python train.py --n_layer=13 --d_model=128 --n_experts=96 --experts_per_token=8 --d_expert=32 --d_shared_expert=0 --activation="tanh_gelu" --moe_layers=[1, 2, 3, 4, 5, 6, 7, 8, 9, 10, 11, 12] --router_score="softmax" --normalize_top_k=true --routed_scale=2.5 --balance_loss=0.000518 --balance_bias=true --router_bias=true --n_groups=8 --groups_per_token=2 --init_std_router=0.0368 --lr_router=0.00279 --vocab_size=16384 --norm="layernorm" --norm_eps=1e-05 --tie_embeddings=false --optimizer="muon_variant" --lr=0.013 --beta1=0.95 --batch_tokens=[131072, 262144, 524288, 1048576] --seq_len=512 --train_tokens=600000000 --steps=3575 --dataset="wikipedia_en"
Below are experts of layer 2 (counted from 0) of a mixture-of-experts language model. Rows are named router (the router's row for the expert), up (a neuron's input weights, with its number), down (a neuron's output weights, with its number) and show model dimensions 64-127. Each number is 50 + 15 x the weight over its row's rms, rounded and kept within 0 to 99.
After each expert's rows: "comes after" lists some tokens at least twice as common just before its tokens as in all text; "raises" lists some tokens whose logits its average output raises strongly, later layers aside. This comes from a sample of Wikipedia text that the model never trained on. Tokens count by the router's weight.

# expert 56
router:49 45 67 53 53 44 51 38 33 48 24 49 73 34 33 57 41 50 67 52 55 34 61 07 43 39 65 56 78 67 82 68 58 59 71 41 50 62 36 33 51 39 78 78 30 45 65 53 46 47 38 39 53 51 54 20 63 18 47 33 53 43 49 52
up0:37 73 41 24 34 65 37 45 28 55 30 35 55 48 56 48 41 54 65 54 51 26 46 54 47 33 59 13 48 66 47 63 55 52 62 44 55 33 32 45 52 41 54 41 31 49 74 36 27 79 52 57 52 40 49 48 26 51 65 43 60 48 36 64
down0:33 69 23 65 41 69 31 35 36 62 24 32 47 43 53 50 48 57 51 73 58 63 50 42 43 23 28 45 53 45 75 63 34 40 44 55 33 71 55 22 71 44 58 55 63 51 57 52 49 49 75 40 68 52 36 48 42 94 20 49 65 58 56 55
up1:44 74 44 51 59 48 43 41 41 31 19 53 65 39 30 34 69 61 45 75 55 60 55 39 56 49 41 60 55 44 58 38 42 47 44 56 41 66 49 70 70 47 43 33 62 28 77 67 43 29 32 61 28 57 76 47 71 22 25 25 70 68 40 38
down1:64 24 53 63 54 43 48 32 65 61 48 45 51 43 20 62 33 33 50 61 40 35 13 41 50 42 35 28 68 57 51 70 72 33 46 58 34 43 57 21 57 64 55 72 75 59 42 60 64 62 46 56 39 52 49 52 44 67 47 54 47 76 41 75
comes after: " ", "20", "19", ".", "18", "–"
raises: "ically", "itions", "din", "iting", "ited", "ming"

# expert 23
router:62 66 28 49 43 38 67 50 46 52 62 69 41 70 55 68 71 52 44 60 35 33 28 58 74 64 46 44 58 22 49 50 65 49 75 45 42 37 50 24 50 32 43 55 54 80 63 28 36 40 49 75 43 77 49 21 61 35 41 70 42 56 38 51
up0:39 46 61 33 39 54 53 26 70 61 40 45 42 46 46 51 60 52 14 67 58 59 40 00 61 50 83 59 63 50 39 51 68 72 51 65 66 62 49 28 45 51 63 66 42 76 32 45 55 30 51 64 65 64 32 55 70 44 36 52 27 70 31 40
down0:23 53 64 44 26 45 61 52 77 64 38 41 49 77 38 36 70 55 67 39 72 56 50 47 73 46 51 22 27 51 76 82 42 50 60 38 50 51 60 73 79 83 70 38 46 70 78 58 60 48 47 51 33 45 67 96 57 37 32 70 27 39 44 65
up1:54 23 56 09 46 49 70 37 69 40 63 97 57 68 49 50 43 65 37 43 56 42 32 23 30 41 60 51 68 58 34 40 66 48 51 45 33 26 27 43 45 71 57 46 33 81 40 46 43 79 54 81 46 52 30 43 48 76 61 46 46 35 38 50
down1:65 85 35 67 50 42 42 47 47 44 41 50 43 44 24 65 25 72 53 51 74 53 48 37 28 61 39 38 36 11 48 51 46 48 36 60 22 64 53 35 40 46 37 48 21 68 42 50 47 43 52 68 40 26 53 73 56 55 83 67 45 67 53 57
comes after: " the", " of", " and", " The", " a", " United"
raises: ",", " and", " ", "-"

# expert 52
router:50 25 45 53 46 64 46 47 52 49 34 46 63 27 50 74 30 34 47 50 68 55 53 31 43 45 43 38 43 52 63 70 50 49 63 55 35 37 12 54 70 69 61 66 50 30 64 55 46 40 33 23 59 60 49 43 67 22 56 25 52 59 53 71
up0:35 45 22 27 29 40 49 38 41 50 61 43 44 37 40 82 74 48 52 46 51 76 53 57 84 68 48 63 35 69 61 33 59 36 09 43 66 65 35 34 53 52 58 75 52 65 26 46 59 62 61 24 54 70 75 32 32 50 54 56 38 29 60 62
down0:43 60 38 72 34 47 66 56 68 68 40 47 71 20 28 49 28 81 61 71 41 52 43 46 28 47 44 56 51 36 27 47 54 42 69 52 65 62 36 34 57 63 62 24 30 83 34 47 86 52 44 53 64 69 42 67 37 66 73 56 47 38 36 60
up1:26 66 57 62 60 46 31 46 74 50 56 36 59 28 52 59 40 29 56 45 79 45 62 45 51 44 53 46 41 31 40 26 47 65 46 54 73 45 61 44 58 66 70 47 67 55 43 33 61 37 55 64 49 35 61 67 62 36 62 17 59 38 60 46
down1:33 30 60 73 59 64 30 21 27 54 50 14 46 52 58 72 72 68 33 59 72 53 57 40 35 42 61 48 30 47 43 60 52 49 46 44 70 51 49 36 67 73 48 62 42 56 46 66 37 67 61 48 51 54 53 64 49 23 50 57 62 41 72 36
comes after: " ", "20", "19", "°", "18", " ("
raises: "0", "s", "ing", "sen"

# expert 43
router:50 63 46 46 55 36 43 64 56 62 78 62 28 28 49 20 71 42 45 87 19 48 63 47 32 53 51 42 43 72 65 65 49 40 77 57 56 66 57 54 47 53 64 33 71 46 61 65 63 46 69 71 47 65 51 22 49 30 55 65 53 49 46 34
up0:41 55 65 37 59 53 37 43 64 47 54 41 64 33 34 35 54 83 57 52 38 67 72 73 35 80 52 83 69 41 38 41 31 58 42 74 55 75 30 51 65 37 23 43 70 32 53 51 70 55 22 58 52 58 79 42 55 27 56 28 56 70 17 27
down0:54 43 41 66 31 44 58 61 56 91 57 55 37 46 32 45 60 58 41 62 57 61 18 65 61 48 59 41 66 50 61 61 42 68 70 65 49 45 60 48 62 38 50 44 67 64 68 54 31 45 48 33 44 28 34 64 48 61 24 72 47 11 56 30
up1:60 22 56 58 39 47 46 33 70 34 65 47 29 63 67 31 56 57 36 79 29 51 33 83 53 46 84 63 44 44 27 60 78 45 59 38 65 37 74 57 50 53 61 64 66 34 62 63 78 75 56 46 59 40 24 47 49 32 68 59 34 43 55 18
down1:53 45 46 53 55 57 29 38 41 44 74 34 48 47 43 50 30 47 57 70 73 53 43 56 35 20 47 77 26 21 99 56 36 39 58 66 61 42 64 54 53 41 55 48 36 56 30 19 53 61 38 64 27 61 45 47 36 54 42 35 65 23 57 89
comes after: " the", "-", " a", " his", "'s", " The"
raises: "-", "==", " are"

# expert 17
router:60 61 68 69 53 22 45 37 48 59 36 51 58 48 47 46 53 49 50 68 37 40 18 43 47 33 27 40 45 67 48 48 28 27 72 58 51 55 32 37 71 55 48 65 63 31 63 51 56 71 49 43 42 46 32 44 64 19 26 48 74 42 78 60
up0:38 40 50 61 36 36 22 67 46 49 51 40 42 63 44 54 68 36 77 55 35 66 16 39 71 50 67 52 41 51 46 12 52 68 54 45 60 68 44 33 41 60 21 49 32 71 29 74 58 77 40 52 61 48 37 27 71 24 20 69 59 72 58 29
down0:48 43 34 70 60 52 64 50 59 61 51 52 57 49 41 79 58 31 47 65 60 55 69 45 25 25 11 28 63 44 53 71 57 29 46 45 51 59 38 44 59 50 59 54 63 36 72 63 51 49 57 56 48 75 73 40 65 63 44 33 28 74 51 64
up1:43 51 63 47 37 38 73 37 44 52 43 49 50 65 59 47 75 57 20 55 61 42 57 37 50 37 55 54 43 49 37 26 55 54 40 37 40 40 83 39 32 58 53 29 49 42 53 32 46 74 38 46 36 40 59 45 61 45 55 45 68 55 68 39
down1:46 70 49 69 50 21 43 36 50 49 27 56 61 53 44 37 63 32 74 37 41 54 52 55 51 34 68 41 52 60 45 66 34 66 64 44 54 83 50 45 44 54 66 62 61 38 60 72 38 49 70 65 82 65 40 58 38 24 37 55 43 58 37 57
comes after: " ", "–", ".", " (", "10", "00"
raises: "rd", "nd", "rian"

# expert 27
router:42 40 57 53 57 68 51 62 18 47 33 35 58 58 30 34 52 55 70 19 66 59 46 66 48 81 49 56 47 55 59 65 44 37 07 43 38 51 60 85 47 55 33 30 15 49 53 34 43 50 40 58 42 31 53 31 71 65 67 22 55 21 58 53
up0:56 79 58 36 60 60 24 54 51 72 13 31 47 75 70 47 52 65 37 47 32 56 22 75 32 35 28 34 42 20 32 58 46 62 32 48 56 51 15 69 50 49 67 41 45 49 37 66 51 61 38 51 76 58 52 37 45 54 49 55 62 56 48 57
down0:61 31 72 47 24 36 77 54 30 66 38 66 43 36 37 50 47 70 51 50 73 41 68 37 53 69 59 46 38 59 60 62 16 54 56 71 58 55 56 39 30 44 34 66 46 44 33 72 40 25 31 78 46 38 73 39 43 54 18 53 41 77 58 60
up1:53 48 47 33 34 53 61 80 63 63 49 67 49 22 38 51 30 65 74 39 34 82 23 45 67 68 59 70 51 42 55 55 47 44 28 68 38 58 41 61 25 51 46 65 39 31 56 45 62 25 45 58 54 52 36 30 97 64 76 43 38 25 36 44
down1:75 71 31 63 60 63 61 40 48 56 26 66 50 38 33 73 68 75 49 61 25 52 45 52 28 54 51 45 35 42 55 42 38 48 69 49 60 33 38 54 66 76 63 32 64 94 48 44 65 46 36 58 34 24 65 44 52 55 45 54 86 74 26 43
comes after: ",", ".", " and", " that", " He", " but"
raises: ",", " of", "-"

# expert 93
router:32 61 47 42 67 40 44 39 53 66 69 52 48 34 69 56 54 29 57 71 38 30 54 53 95 60 58 45 72 53 34 60 63 53 42 67 59 62 36 73 42 69 48 50 30 54 53 61 44 41 38 70 26 36 48 39 31 23 45 77 48 42 66 59
up0:56 70 45 31 32 30 37 61 53 24 59 41 75 49 33 52 49 52 45 63 69 62 56 76 57 60 35 58 53 16 65 51 53 88 31 47 42 48 35 39 55 46 55 50 40 59 35 53 47 51 47 70 56 31 67 32 52 76 48 41 51 64 50 40
down0:44 62 95 27 80 40 72 64 30 39 44 76 52 30 58 52 60 45 67 55 51 36 47 59 31 42 64 87 14 53 41 53 45 18 48 38 57 69 30 60 21 40 23 46 42 47 40 29 49 51 45 50 66 31 45 59 48 53 45 52 49 67 58 63
up1:25 36 50 41 60 56 46 45 39 51 54 25 45 82 70 45 15 63 50 45 59 65 18 67 39 43 44 33 66 38 30 49 41 37 40 51 57 58 53 54 62 67 48 50 63 27 48 21 44 62 47 61 64 40 59 72 39 58 50 50 67 57 63 52
down1:66 56 52 61 62 57 58 54 70 64 55 56 62 24 58 60 65 37 29 76 38 57 59 59 40 26 53 31 30 45 68 49 37 47 38 66 45 36 28 53 69 22 79 52 44 63 57 53 68 57 40 38 36 76 42 58 36 60 65 44 46 51 61 41
comes after: "-", "==", " the", " a", " National", "\n\n"
raises: " Oblast", ").\n", "Gls", " remains"

# expert 7
router:65 38 63 55 45 64 55 50 15 69 45 47 48 13 44 31 39 46 60 55 52 46 54 60 89 35 66 47 35 28 49 52 59 42 60 65 51 41 57 54 31 48 60 87 63 92 58 37 65 52 39 48 27 55 37 37 52 34 30 59 56 23 20 76
up0:40 75 35 46 46 57 48 71 40 21 58 32 68 52 41 56 54 72 34 63 24 56 52 54 68 78 64 46 67 75 48 44 60 47 50 62 62 27 27 46 53 23 73 53 67 17 45 57 38 42 57 70 24 74 27 29 99 45 68 52 43 20 63 34
down0:69 51 45 39 99 48 52 52 74 42 47 47 30 46 54 52 36 83 62 59 38 65 68 35 39 63 57 58 42 81 41 72 49 43 53 67 51 51 45 35 33 44 70 37 61 77 25 41 54 47 26 48 46 52 40 59 59 43 48 54 50 41 54 74
up1:49 50 50 35 51 45 23 54 57 43 48 65 66 46 35 32 78 52 67 67 57 44 76 61 69 33 55 59 30 48 35 61 64 40 51 39 35 64 27 61 50 58 36 33 45 48 53 67 74 61 44 47 38 68 38 53 47 31 51 38 68 47 30 71
down1:57 50 56 50 57 84 57 68 48 59 45 42 41 53 63 71 67 38 37 47 46 40 52 47 36 71 59 15 44 61 39 30 66 21 51 45 54 36 51 54 76 50 53 65 56 37 49 47 49 37 39 32 32 42 66 36 42 43 48 56 49 82 63 32
comes after: ".", " (", ":", "-", " \"", ";"
raises: "uff", "ool", "ill"

# expert 68
router:46 47 41 53 46 61 70 52 37 63 60 40 44 61 55 63 74 44 49 75 27 52 55 52 61 28 44 53 35 55 44 41 31 73 55 43 49 78 55 63 45 60 59 34 57 42 61 40 51 56 67 64 29 58 63 53 54 72 60 40 32 37 66 41
up0:50 20 63 57 31 64 25 60 49 71 52 30 51 75 41 43 68 33 47 66 25 42 22 62 83 63 66 56 59 43 24 12 83 72 53 23 65 47 64 42 28 45 67 36 54 55 55 63 32 60 63 29 37 40 34 42 63 63 46 39 49 56 56 26
down0:54 39 42 77 40 66 41 69 54 54 63 66 53 52 27 29 57 49 44 39 33 57 60 55 64 39 65 45 55 50 14 37 48 67 56 51 34 33 67 31 10 83 69 31 80 52 60 58 45 41 34 26 50 47 42 49 63 28 31 66 74 55 49 45
up1:62 51 61 67 50 57 72 59 25 41 30 29 87 49 33 44 46 62 40 49 36 58 46 39 57 58 45 62 39 66 75 37 32 23 62 62 64 79 34 36 75 25 70 47 43 64 28 74 46 20 64 47 73 54 67 68 50 38 58 50 41 40 27 45
down1:39 59 38 48 21 19 32 43 58 45 44 50 43 27 69 70 83 69 34 64 40 32 39 46 58 43 39 49 47 49 77 78 79 64 63 24 44 52 66 43 48 50 53 28 42 76 49 43 57 77 62 70 68 46 44 47 57 48 53 55 51 56 36 51
comes after: " |\n", ")", "\n", "0", "%", "1"
raises: " Succeeded", "ject", " ."

# expert 85
router:41 67 38 55 42 54 63 51 64 68 28 51 47 45 71 73 48 57 39 58 16 52 37 39 63 98 50 67 49 16 74 71 85 42 50 50 38 31 60 47 39 36 46 60 32 85 37 39 34 51 60 53 57 57 40 59 05 31 51 71 52 45 54 46
up0:24 68 48 34 34 15 73 46 36 73 26 57 64 24 56 56 42 29 47 75 05 48 36 26 74 52 73 62 63 24 67 61 43 54 18 46 53 44 45 68 55 52 69 64 34 74 47 56 36 75 54 60 51 62 40 50 50 50 54 54 32 50 62 59
down0:54 38 66 38 20 31 61 54 60 57 49 54 69 36 61 84 58 69 49 63 49 39 57 69 65 60 66 42 70 43 54 79 36 51 53 58 59 52 60 56 31 57 60 40 51 36 69 36 39 57 36 67 49 52 16 68 69 64 28 27 34 47 63 54
up1:70 63 38 11 33 70 36 56 24 47 57 80 51 31 63 38 37 33 61 51 32 60 40 33 65 56 42 55 69 68 46 46 52 51 26 68 51 39 64 62 31 49 57 41 76 58 58 60 50 55 40 51 38 72 45 55 56 48 58 56 32 10 34 30
down1:50 60 56 38 43 55 46 68 23 37 55 83 29 47 77 36 58 50 67 49 64 64 66 70 38 64 38 52 43 43 55 75 28 64 57 51 56 24 75 73 24 65 48 24 69 47 94 46 53 54 57 36 51 54 26 61 65 60 61 83 51 54 60 53
comes after: " the", " a", " and", " to", " an", "'s"
raises: "er", "ers", "et", "es", "ac", "ions"

# expert 78
router:64 48 49 50 64 58 40 43 58 47 65 60 51 48 50 33 44 60 40 41 68 25 43 41 55 61 26 59 79 49 21 70 65 80 68 43 37 17 53 30 69 60 75 82 64 40 59 54 66 43 43 48 53 39 35 61 65 61 38 65 62 64 65 56
up0:45 30 52 45 18 47 55 31 39 15 51 58 41 52 49 66 57 35 59 25 43 51 53 31 69 59 40 46 47 56 64 51 66 48 68 22 47 30 28 73 58 76 70 50 68 59 50 58 37 68 58 61 75 64 13 58 46 50 49 57 59 59 32 30
down0:69 39 45 61 68 73 33 58 52 41 43 30 55 60 64 56 59 64 56 40 79 31 67 56 62 73 56 66 47 45 40 49 56 46 44 52 25 45 73 56 44 30 43 57 54 80 64 44 48 38 45 29 41 33 42 35 43 75 32 48 60 30 58 51
up1:44 46 52 55 31 26 57 74 51 41 37 65 62 54 39 84 35 44 36 13 49 46 27 78 55 53 31 55 30 25 63 50 54 71 40 41 34 25 37 68 63 59 18 63 52 41 51 40 63 39 51 66 72 60 15 75 56 81 43 75 51 36 56 61
down1:63 55 62 48 45 72 69 42 47 83 28 65 58 55 69 34 23 63 63 23 64 71 64 63 44 52 46 48 36 56 31 44 62 64 58 88 27 34 72 60 21 73 47 55 27 52 77 37 42 58 32 57 44 42 65 56 64 22 37 47 56 39 48 23
comes after: "\n\n", " |", "|", ")\n\n", " in", " ("
raises: "-", " he", ","

# expert 6
router:51 48 57 48 39 59 61 32 19 65 59 35 50 33 66 65 35 46 49 28 54 62 61 73 58 40 73 41 47 19 58 68 36 72 32 71 41 24 54 55 56 35 47 90 51 56 40 36 44 42 48 57 42 44 50 21 77 70 63 38 44 56 32 47
up0:21 51 33 48 56 65 44 68 15 43 70 37 44 49 68 73 61 56 39 33 47 52 58 64 45 54 30 61 42 38 67 57 51 55 57 66 56 62 77 33 26 42 32 48 56 17 33 59 53 17 48 57 35 24 41 55 28 38 82 58 71 58 45 70
down0:39 31 52 63 64 54 42 60 22 63 23 45 36 74 42 61 65 23 77 54 44 54 54 53 57 36 50 45 47 65 62 60 60 20 58 30 57 36 48 51 59 69 53 62 50 54 33 48 60 68 61 47 65 42 62 42 55 51 34 51 63 45 47 80
up1:30 77 34 47 51 47 57 36 39 25 63 63 59 49 46 78 49 50 42 55 53 73 26 56 63 34 47 65 61 67 61 47 60 61 44 76 71 18 14 58 40 49 82 35 46 41 27 48 56 67 51 54 38 55 56 32 59 67 56 44 29 07 46 68
down1:60 64 50 63 48 32 52 52 62 50 69 63 66 52 13 21 36 23 39 36 67 66 46 47 50 60 37 42 54 52 55 47 57 62 69 55 31 66 50 72 50 44 42 37 41 39 65 41 65 61 43 42 69 54 49 51 62 35 52 69 57 30 50 74
comes after: " |", "-", ".", ":", ";", " ("
raises: "-", " ", " in", " and", ","

# expert 58
router:46 26 56 61 50 56 67 35 63 53 40 50 75 41 47 45 53 45 49 44 66 57 53 14 50 13 42 43 62 58 80 80 63 50 80 64 43 23 22 45 71 62 68 86 52 21 65 55 46 45 54 29 72 45 45 41 64 28 40 39 44 53 44 71
up0:45 51 24 56 48 45 45 50 33 23 21 62 60 28 47 39 20 55 52 33 49 88 41 30 38 56 43 77 78 49 71 64 37 42 74 60 76 26 26 46 61 65 45 89 43 29 60 66 53 63 44 51 48 50 38 36 61 64 35 46 54 53 33 31
down0:44 58 64 69 64 39 49 47 50 71 47 31 21 51 24 48 36 33 45 63 62 28 71 72 66 62 51 32 55 24 48 58 61 48 52 72 57 54 77 50 69 25 60 63 71 70 40 36 33 36 51 57 42 37 89 40 48 26 37 55 46 54 38 38
up1:27 35 61 71 29 53 27 63 18 40 59 30 68 25 55 60 53 47 65 31 49 34 56 48 12 79 44 74 73 45 55 30 57 55 63 69 44 34 42 50 42 29 48 51 68 41 44 72 57 31 57 59 34 56 41 45 78 55 51 54 41 54 47 36
down1:40 71 34 48 53 66 57 67 65 35 53 79 34 41 40 49 47 17 62 51 45 49 55 51 38 43 60 54 42 51 70 45 61 65 51 33 28 50 65 64 38 49 57 37 45 66 78 39 36 56 14 53 20 44 36 71 61 68 55 46 38 44 42 71
comes after: " ", "19", "20", "18", " (", "–"
raises: "eries", "\".", ".\"", "0", "\".\n\n", ".;"

# expert 87
router:61 46 59 54 55 60 61 57 57 53 44 49 55 35 64 76 22 43 51 45 36 57 58 70 55 70 42 48 30 43 54 63 53 45 57 67 39 39 50 53 45 50 35 56 39 66 28 45 26 37 32 52 35 44 33 64 56 52 45 41 29 58 60 66
up0:26 52 53 31 61 55 88 43 47 51 32 50 40 65 45 67 40 54 26 56 24 44 49 74 51 56 50 26 52 38 71 24 45 73 56 35 53 33 28 37 32 29 51 49 43 87 50 73 33 52 38 34 60 54 58 41 56 45 83 46 57 56 69 37
down0:45 46 75 52 35 57 80 33 58 48 34 55 57 53 52 26 69 59 42 27 21 22 27 75 64 54 51 47 64 41 43 46 32 59 35 67 46 54 41 40 05 50 59 58 79 53 60 53 55 54 66 59 54 41 25 42 42 64 43 51 65 62 28 43
up1:36 26 56 44 49 40 54 64 41 36 43 44 51 67 60 79 79 34 25 77 28 45 22 48 45 52 52 32 53 34 32 42 74 19 30 54 46 41 53 40 36 35 74 65 38 28 43 60 51 69 22 62 52 29 46 70 36 59 53 43 45 58 56 44
down1:33 68 46 45 54 71 48 40 19 49 49 36 74 49 61 45 75 46 38 48 53 36 29 73 61 70 84 55 52 39 60 63 67 21 30 55 56 67 74 33 31 54 74 56 49 23 25 63 72 55 28 14 31 39 59 14 42 66 42 56 47 42 49 69
comes after: " |", "-", ".\n\n", ":", "|", "\n\n"
raises: "iser", "ğ", "hn"